Weights of a small mixture-of-experts language model, trained from scratch on English Wikipedia.
Size: 16 layers, vocabulary 32768.
Experts: 80 experts in each of 16 layers, a softmax router.
Below are experts of layer 9 (counted from 0) of a mixture-of-experts language model. Rows are named router (the router's row for the expert), gate (a neuron's input weights, with its number), up (a neuron's input weights, with its number), down (a neuron's output weights, with its number) and show model dimensions 256-511. Each number is 50 + 15 x the weight over its row's rms, rounded and kept within 0 to 99.
Before each expert's rows: a language model's description of what the expert responds to; "mostly gets" lists some tokens that are sent to it at least half of the time. This comes from a sample of Wikipedia text that the model never trained on.

# expert 9
Pipe separators and markdown table divider rows between numeric cells in sports, election and climate tables, also list dashes and coordinate digits.
mostly gets: "|---|---|---|---|---|---|\n", "|---|---|---|---|---|---|---|---|---|---|---|---|\n", " =\n\n", " •;", "$\n\n", "|---|---|---|---|---|---|---|\n"
router:57 53 42 42 53 84 25 67 54 34 70 58 74 63 50 62 44 50 36 42 43 31 80 57 70 40 38 47 62 44 56 77 45 33 27 72 60 27 48 33 64 61 41 20 45 44 52 11 49 44 19 37 27 52 42 61 41 34 48 31 67 52 45 33 57 22 39 44 21 72 39 66 39 58 56 53 31 70 52 47 39 49 55 24 44 42 33 77 36 47 48 74 33 63 20 80 59 22 46 66 42 40 29 69 45 25 63 51 60 54 58 55 74 73 41 67 52 39 35 61 48 66 71 75 53 61 33 43 66 23 78 55 47 50 68 71 13 41 37 35 61 45 22 45 64 56 63 72 49 68 71 49 41 46 64 75 27 50 55 32 62 70 71 62 26 49 40 68 25 51 52 36 35 51 22 11 43 44 35 75 72 52 45 56 47 78 39 67 37 57 38 40 58 77 45 74 42 49 40 80 68 38 55 35 50 43 48 67 39 44 37 50 54 31 63 33 37 59 67 50 49 37 31 46 64 63 17 23 57 65 40 39 74 35 39 59 60 22 71 67 48 42 52 54 81 61 31 42 43 64 51 67 75 34 39 51
gate0:26 75 32 50 47 54 43 28 53 58 69 68 74 18 29 54 44 38 68 57 58 56 64 57 25 36 52 64 78 61 81 43 17 55 27 56 48 87 58 33 45 42 54 73 64 40 56 40 42 54 52 16 26 70 61 48 60 65 41 65 32 61 45 27 62 52 48 35 23 34 39 53 61 41 52 66 35 28 53 41 45 32 30 27 49 58 48 48 79 59 56 70 40 37 53 28 39 57 49 65 50 51 87 46 61 48 54 51 61 69 73 40 34 55 67 82 44 65 33 41 53 69 46 44 63 59 39 67 37 42 34 39 57 73 56 38 32 48 31 57 41 47 61 83 70 39 66 66 56 79 50 44 39 44 51 49 54 44 32 48 58 51 70 38 42 48 70 32 39 48 51 65 58 43 32 60 54 46 59 41 48 75 33 57 61 56 35 60 75 40 61 51 51 29 55 35 62 43 35 63 63 80 52 21 15 84 67 52 40 48 69 51 51 41 60 53 33 41 48 23 27 34 44 49 36 57 58 45 53 37 65 38 54 43 86 67 43 44 52 63 65 49 55 43 70 54 33 50 56 23 37 40 74 57 43 54
up0:32 47 62 44 55 47 64 63 53 34 59 43 83 47 56 45 68 50 33 65 55 36 68 47 55 78 81 56 38 63 34 59 49 69 37 49 28 23 72 59 48 46 45 49 55 80 62 71 41 32 63 60 60 37 70 48 50 57 29 49 57 24 74 56 31 46 53 36 53 50 82 41 35 76 36 47 14 36 32 65 49 57 61 49 45 72 40 35 38 47 80 58 53 24 64 55 51 76 71 43 33 39 23 70 61 48 36 71 38 33 47 34 66 63 39 44 49 63 32 34 39 49 41 54 53 72 64 61 43 55 41 50 66 25 41 41 61 46 43 13 58 53 28 13 20 61 34 45 38 39 43 43 60 49 55 61 67 13 32 31 43 47 39 64 39 59 49 52 63 35 75 34 40 13 59 88 41 62 24 46 50 64 46 36 61 55 55 45 27 47 24 33 64 47 44 56 28 54 63 53 64 31 79 44 62 38 58 28 73 58 29 44 43 40 19 63 47 64 57 68 53 68 75 45 54 52 45 54 40 50 44 58 46 41 60 57 44 42 64 57 45 36 14 67 69 68 38 61 30 50 51 53 36 67 59 63
down0:27 27 38 47 41 69 27 46 63 24 74 31 39 53 46 54 57 41 48 56 43 54 35 57 37 50 76 41 55 59 54 46 49 30 57 43 35 35 53 62 41 48 50 44 37 40 90 44 65 88 41 68 48 46 18 42 59 35 76 51 40 48 67 57 35 42 61 55 62 32 49 41 39 68 53 68 54 47 18 56 64 75 55 52 29 54 38 57 53 42 52 75 55 27 66 29 37 65 48 65 13 47 42 60 69 51 67 60 46 72 19 54 53 68 67 56 38 44 70 56 66 53 57 60 57 42 77 49 86 56 51 57 41 57 54 24 80 35 88 53 55 33 46 45 43 37 66 41 55 73 54 44 42 62 44 65 57 59 54 40 84 89 40 52 60 65 41 51 59 46 44 46 80 23 54 56 59 36 34 58 71 34 62 68 74 62 34 70 35 35 50 66 29 65 24 67 22 51 50 64 44 67 61 36 66 59 43 35 40 63 42 27 63 42 39 51 53 41 75 56 37 46 67 49 26 49 53 53 58 51 65 40 43 50 40 49 24 31 32 66 32 59 83 40 65 48 37 81 35 67 42 41 70 50 43 46

# expert 10
Pipe separators and line-ending pipes between cells in wiki tables, plus semicolon-joined list items, such as 4:51 |, Italy |.
mostly gets: "%;", " —;", " Recap", " drums", " •;", " claims"
router:63 44 36 19 56 92 31 55 58 41 50 56 61 56 41 55 61 36 36 42 58 26 49 68 36 55 28 36 57 52 56 73 45 35 26 80 70 61 50 37 47 75 47 31 74 49 34 35 36 36 17 54 17 43 74 68 53 17 45 43 49 43 41 32 35 32 58 62 39 58 53 53 35 52 59 27 40 60 42 39 53 52 06 38 38 40 22 64 43 49 50 57 42 65 50 60 64 47 28 67 46 50 50 66 31 26 45 67 77 60 53 45 55 68 33 55 56 55 42 70 29 85 58 78 42 63 27 13 68 27 58 75 52 61 79 73 18 46 58 36 29 41 52 48 43 54 58 73 59 57 52 44 45 83 54 50 47 46 49 43 75 71 58 39 24 26 44 51 21 77 40 49 28 58 40 38 46 51 45 61 52 46 28 50 30 67 45 76 42 55 41 36 54 70 65 58 59 47 27 40 73 48 45 60 51 30 62 62 41 50 45 55 75 37 65 48 41 36 75 62 66 36 34 40 71 64 24 29 46 70 57 58 67 24 42 52 75 27 62 45 59 53 87 47 65 57 25 32 39 42 24 72 55 45 39 26
gate0:58 66 42 69 55 50 28 64 67 17 69 65 48 47 33 31 43 62 29 51 61 53 47 80 40 33 59 42 67 68 53 67 29 35 32 81 52 36 79 64 68 56 33 37 63 64 52 51 29 55 42 65 40 40 59 54 50 44 58 30 44 74 32 81 68 54 39 42 65 53 58 60 39 37 65 55 38 13 36 52 38 73 30 48 72 36 60 45 53 56 66 66 35 38 45 61 69 39 42 53 26 56 34 54 37 37 78 60 35 52 71 65 69 65 41 46 70 52 65 53 23 82 44 48 46 58 50 47 59 27 47 53 71 52 66 68 49 62 64 35 58 33 34 44 41 44 52 79 70 34 58 53 61 62 40 71 37 57 51 38 34 52 73 58 46 58 27 49 30 35 59 41 32 55 67 52 49 62 42 64 66 36 20 60 72 50 30 43 51 63 27 49 42 46 67 78 49 41 36 76 55 58 30 64 63 62 54 71 46 62 49 27 51 43 42 31 61 75 75 69 73 23 45 41 50 39 37 78 33 32 51 45 40 29 51 36 31 51 73 53 32 48 25 85 55 48 34 68 22 46 51 63 46 49 69 49
up0:58 53 61 62 76 53 60 33 56 47 71 47 52 70 11 55 39 47 84 59 36 45 13 39 57 50 39 74 44 59 59 54 46 45 47 21 52 43 37 31 55 19 28 55 28 48 30 40 62 49 55 40 39 58 57 45 48 50 29 56 75 65 43 55 27 59 59 66 60 60 38 51 45 38 39 72 72 74 51 41 48 32 81 47 49 66 32 37 37 58 41 54 69 49 40 47 37 56 34 48 37 41 42 09 74 38 44 62 73 62 38 59 65 44 50 60 76 60 41 49 54 41 72 35 61 46 56 60 71 54 61 69 68 39 46 45 34 42 24 42 78 47 38 54 57 55 38 61 09 52 56 28 29 65 52 36 42 64 67 68 47 58 24 25 38 27 76 55 54 76 65 39 44 59 43 44 45 33 66 45 60 46 60 60 18 54 61 77 50 29 54 43 41 41 64 37 15 19 58 39 53 50 35 35 81 23 24 63 29 45 58 44 60 38 49 40 52 34 34 36 37 58 52 46 59 71 48 51 57 72 21 42 54 48 39 61 43 39 23 58 49 61 49 37 34 30 78 58 84 54 51 48 27 30 26 45
down0:71 65 42 65 77 39 74 49 73 49 47 36 45 61 64 71 47 47 59 50 21 56 79 56 51 42 10 50 50 49 69 54 26 66 62 37 22 53 32 28 54 27 55 58 49 47 52 33 59 30 67 45 30 59 59 77 39 44 25 46 42 48 49 19 56 64 77 34 43 46 28 62 52 43 61 51 52 31 35 39 73 30 65 87 42 42 75 44 72 56 48 41 47 43 36 61 62 52 67 61 60 37 37 50 76 75 68 34 44 83 52 43 71 66 34 57 51 41 60 27 35 54 42 47 66 41 21 48 35 84 39 43 52 62 74 35 50 48 39 61 53 34 35 65 55 43 29 30 35 48 50 27 36 19 71 50 42 66 46 31 55 37 39 68 50 38 46 66 81 40 60 31 27 52 40 67 67 33 34 41 65 52 52 67 39 49 49 64 51 44 65 35 52 42 60 34 46 32 40 35 36 59 61 34 33 37 54 72 49 84 43 40 38 78 36 41 39 47 71 35 29 62 43 58 53 38 47 44 41 31 61 56 60 86 25 56 49 61 24 65 39 76 47 49 56 63 33 55 47 63 71 66 37 70 66 26

# expert 2
Heading closers like ==, the first words after headings or paragraph breaks, commas after introductory phrases, and "the" in geographic or infobox text.
mostly gets: "Scientific", " ===\n", " ==\n", " ====\n\n", "===\n", " Both"
router:61 62 69 36 54 67 30 65 79 27 68 53 48 80 41 49 34 42 39 42 30 51 71 52 50 30 41 23 46 40 65 74 43 31 52 81 70 49 51 54 76 67 26 54 55 50 45 28 49 37 20 45 53 17 58 62 52 52 46 32 78 63 32 47 20 40 64 59 44 62 20 74 43 27 60 36 46 49 36 35 33 55 57 53 58 37 21 73 61 69 51 52 63 41 40 71 73 17 45 58 39 63 42 55 32 45 71 63 68 54 73 54 56 71 29 53 70 57 54 63 36 63 56 51 34 46 20 48 66 31 63 46 65 65 72 66 57 60 65 30 43 30 44 67 53 63 58 79 41 48 87 54 50 58 61 58 40 37 16 61 37 70 56 60 34 36 28 49 48 47 56 44 30 51 53 41 44 47 46 69 47 46 28 70 36 58 57 62 42 77 42 41 74 72 49 72 48 31 39 79 58 57 36 34 47 53 37 68 45 41 28 45 72 31 60 45 52 38 71 37 39 44 33 52 86 77 26 52 38 48 47 47 52 47 32 34 36 48 64 60 48 46 49 66 50 60 42 83 40 28 32 78 47 36 37 32
gate0:55 28 62 51 34 54 25 44 79 59 49 84 46 42 31 60 64 25 41 52 77 54 66 76 70 52 48 73 64 70 50 63 59 45 50 61 57 37 49 45 55 36 55 44 62 70 52 40 56 47 57 54 53 62 40 54 37 45 58 67 51 39 72 43 64 67 67 50 32 38 87 36 48 75 36 02 12 22 66 72 07 64 44 64 28 50 39 47 48 26 39 46 31 45 53 49 40 43 41 66 19 37 68 82 37 57 34 25 36 60 60 41 36 38 46 22 55 43 55 36 60 48 56 28 81 57 41 71 49 53 69 62 58 57 33 40 59 50 45 52 65 62 32 69 67 47 54 66 63 68 26 27 38 38 42 64 65 73 49 43 28 37 54 39 64 46 14 49 30 38 53 60 59 63 65 35 52 69 42 50 31 32 49 46 59 55 44 52 63 28 37 29 38 53 41 36 49 33 57 71 45 51 84 46 38 69 51 50 54 58 49 34 48 45 47 46 61 43 73 73 55 31 53 25 59 48 23 33 54 59 68 48 48 42 58 49 54 48 43 51 66 41 44 29 49 51 59 42 62 53 53 51 70 58 61 51
up0:74 69 44 34 66 40 42 89 48 44 43 82 41 43 57 59 51 47 42 42 35 37 58 53 64 10 53 60 29 39 50 61 43 65 54 45 43 53 46 53 69 51 71 61 19 09 55 34 64 46 53 36 61 81 55 52 60 63 58 64 39 37 50 38 31 61 50 50 41 66 35 64 72 46 08 66 55 33 57 69 62 72 54 41 27 32 39 61 48 32 55 45 44 56 36 69 22 45 22 73 53 40 26 51 28 40 49 54 28 37 38 56 76 73 49 44 49 16 42 61 63 38 21 26 28 62 56 49 43 64 25 64 78 56 46 56 41 54 41 54 45 43 43 43 61 62 29 36 09 51 64 79 56 41 53 42 57 44 56 50 26 54 48 80 48 74 39 38 47 55 62 32 65 43 88 52 35 56 11 66 50 19 41 63 55 61 46 61 37 53 54 34 33 57 48 69 62 42 40 71 55 44 59 54 52 64 57 72 37 39 64 55 57 53 51 71 54 41 53 44 32 71 43 50 30 40 43 31 03 40 31 67 57 46 47 53 61 52 47 49 69 30 54 51 50 55 42 52 45 37 99 63 50 81 36 45
down0:51 28 56 47 37 68 52 41 42 34 65 37 51 37 84 64 68 40 67 53 56 45 34 58 74 44 55 63 49 48 47 66 36 54 50 44 47 31 62 43 44 58 46 50 46 57 44 31 67 74 48 47 15 39 84 31 72 61 45 34 38 38 58 27 78 59 48 66 45 45 60 47 16 56 42 22 40 49 39 55 62 59 55 63 46 38 39 35 61 58 57 74 61 26 70 36 39 29 46 63 37 36 21 68 36 55 36 45 37 52 30 49 53 73 33 86 36 36 41 68 25 45 36 50 82 64 32 55 31 30 36 62 68 66 34 37 04 42 61 54 32 61 53 40 61 31 44 63 14 12 40 40 45 53 39 58 64 54 49 50 40 15 50 37 54 58 34 46 65 34 63 52 43 67 38 40 47 57 50 25 46 16 26 56 56 60 55 43 40 38 56 37 56 51 36 28 55 52 81 84 32 38 59 61 41 35 66 14 35 66 52 64 53 66 22 24 42 34 56 51 24 49 35 52 54 57 30 43 54 70 55 53 23 35 56 46 48 69 70 55 39 33 70 49 48 45 52 72 38 38 48 46 66 70 70 29